Experts of a small language model: 16 experts in each of 7 layers.
Below are experts of layer 5 (counted from 0) of a mixture-of-experts language model. Rows are named router (the router's row for the expert) and show model dimensions 384-511. Each number is 128 + 24 x the weight over its row's rms, rounded and kept within 0 to 255.
After each expert's rows: "comes before" lists some tokens at least twice as common just after its tokens as in all text. This comes from a sample of Wikipedia text that the model never trained on. Tokens count by the router's weight.

# expert 3
router [148 136 147 168 159 138  90 113 104 149 123 128 125 113 164 145 159 135 146 141 160 108 126 136 158 128 175 153  85 146 170  89 150  93 138 166 137 120 121 123 115 173 127 151 113 132 122 125  84 155 114 135 158 114 142 115 138 124 137  39 156 145 120 130 178 133 143  90 169 112 169 118 110 151 131 120 125  85 160 150 117  83 120 119 136 163 133 101 163 120 121 149 146 105 159 158 157 143 164 130 125  76 145 115 105  88 151 127 126 119 107 128 106 139 126  88 106 144 113 109 165 118 133 122 134 141  96 127]
comes before: "(", "| ", "and ", "B", "H", "L"

# expert 5
router [137 172  84 153 133 162  99 100 146 101 167 149 113 134 123 126 154 135 130 105 123 143 102 141 120 115 122 112 161 152 173 137 137 168 151 125 102 137  90 102 101 125  74 107 133 155  63 145 104  98 116 154 165 164 132  85 141 130 118  78 126 146 156 146 169 135 104 170 119 106  65 142 113 115 139 108 127  85 133 121 138 115 148 140 117 103 167 136 130 142 130 102 139 134 110 122 126 130 141 102 123 124 130 108 149 109 129 108 135 147 124 111 171  88  98 164 116 106 152 117 171 126 102 152 150 118 136 165]
comes before: "s ", ", ", ": ", ". ", "\n", "s"

# expert 7
router [ 91 121 112 177 154 134 111 139 137 129  99 164 126  87 112 110 130 139 119 141 166 116 130 188 162 144 117 168 135  93 146 115 101 157 131 157 119 130 125 137 119 148 140 139 128 108 154 136 127 108 120  99 144 143  94  81  86 119 141 117 113 117 137 141 153 146 172 132  84 137 149 142 105 154 134 124 124 132 146 152 118 142 129 115 132 118 130 130 181 127 117 146 174 111 156 135  98 142 144  92 129 105  94 135 102 145 141 162 134 158 145 173 106 131 103  91 108 156 166 160 149 142 165 133 117 172  79 124]
comes before: ", ", ". ", ".", "a", "h ", "o "

# expert 6
router [144 128 145 148 101 169 121 122 131 132 115  93 119 121 101 126  98 105 159 144 165 153 107 131 129  91 117 113 144 130 121 100 111 128 127 102  97 117 143 121 110 138 160 169 104 135 157 109 131 127 167 137 126 147 133 142 124 129 163 138 149 104 134  87 145 140 163 138 137 150 134 142 135 182 142 114 127 128 123 139 101 123 101 129 124 149  77 117 100 135 167 108 126 149 137 126 135 120 100 118  97 121 104 176 140  98 136 114 117 150 121 134 104 125 112 106 133 121 149 124 128 134 158 129 121 129  75 112]
comes before: "-", "ed ", ", ", "ly ", ". ", "ing "

# expert 12
router [102 137 131 181 146 116 116 113 147 144 133 128 132 120 112 109 124 131 170 107 109 122  89 160 137  91 159  94 121 135 150 112 110 152 131 159 104 132 105 104 151 151 113 128 110 155 139 128 107 137 120 143 135 128 153 114 102 163 161 146 150 125 106 105 182 104 193 143 168 134 150 111 119 120 155 125 122 123 148 141 112 111 134  96 122 132  96 114 123 124 135 132 151 100 102 154 164 160 153 139 151  75 163 149 126  89 192 136 109 142 106 137 125 145 124  79 104 140 146  74 162 141 163 137 122 151 151 110]
comes before: "of ", "to ", "in ", "and ", "with ", "for "

# expert 13
router [102 111 141 111  87 127 109 114 170 145 151 108 108  68  95 118 122  91 111 114 103 113 117 156 141 111 153 160 109 137 139 142 147 105 142 152  96 119 136 127 124 100  95 147 136 137 148 135 117 148 151 124 182 161 134 117 131 107 183 128 116 136 143  75 114 120 106 101 149 128 102 148 144 112 137 112 116 103 122 100 138  98 147  95 163 152 127 162 161 145 114  95  85 163 133 116 177 146 142 106 117 105 161 131  96 166 140 129 174 134 139 121 126 134 128 122 127 139 129 153 152 147 126 151 130 155 150 131]
comes before: "was ", "the ", "==", "is ", "of ", "in "

# expert 15
router [157 109 120 186 141 118 128 146 130  99 139  89 105 111 150 129 164 120 117 122 140 143 105 139 178 122 155 150 159 152 136 110 123 171 103 110 116 108 144 156 118 151 109 112 143 126 144 151 135 123 128 142 149 140 114 134 115 113 107 145 129 134 127 125 136 113 159 110 135 141 151 128  80 138 162 110 113 132 150 121 115 154  92 147  87 107 120 130 108 129 119 138 118 144 132 142 135 101 170 133 103  84 137 150 131 148 147 148 119 149 117 109 122 178  87 137 119 134 164 127 174 140 129 149 134 167 127 118]
comes before: ".", ",", "1", "6", "3", "2"

# expert 9
router [133 112 108 140 131 190  97 129  88 104 120 112 108 121 153 134 103 135 130  85 160 153 126 153 130  92 114 135 112 137 142 145  90 135  93 104  86 120 133 127 111 132  95 176 116 162 113 129 128 112 138 154 124 111 141  98 148 138 152 104 149 153 125 151 133 167 149 123 142 150  74 129  86 188 132 139 151 129 104 132 104 118  98 136 154 132 114 122 169 121 143 139 151 117 169 127 114 129 118 133  98  95 115 146 134  98 133 143 114 119 141 133 107 136 115 114 118 104 128  72 131  83 171 110 112 130 131  92]
comes before: "the ", "a ", "his ", "their ", "be ", "he "

# expert 8
router [137 139 125 176 121 211 150 139 115 127 151 113 134 150 146 161 156 157 126 107 102 170 148 161 157 131 132 103 100 141 128  87 145 133 119 117  94 142 182 153 121 124 111 132 153 136 124 145 114 146 131  96 131 164 150 158 125 146 141 103 112 123 113 119 115 122  91  49 171 157 123 116 145 167 163 131  87  95 100 120  98 143 120 134 147 140 136 149 143 133 148 140  82  97 113  87 154 136 138 154 174 113 152 114 128 133 102 155 110 138 115 108 142 131 148 133 127 126 168 133 102 138 127 137 155 168 143  96]
comes before: "| ", "|", "/ ", "o ", "; ", "–"

# expert 10
router [136 103 179 123 123 144 104 105 106 129 120 128 100 105 173 113 179 118 125 120 123 127 123 110 146 105 136 156 131 143 114 140 113 115 137 144  90 111 110 132 147 174 109 163 152 118  98 135 138 169 136 167 226 127 121 114 122 107 133 104 113 124 102 146 161 148 151 111 175 141 128 175 126 197 133 146 151  80  95  98 149 118 136 101 121 148 124 103 136 147 147 116 112 107 123 131 184 117 117 131 107 104 138 130 143 108 133 133 147 132 142  90 136 112 112 117 109 100 149 142 133 125 109 134 129 140 120 131]
comes before: "- ", "The ", "\n\n", "\n", "In ", "=="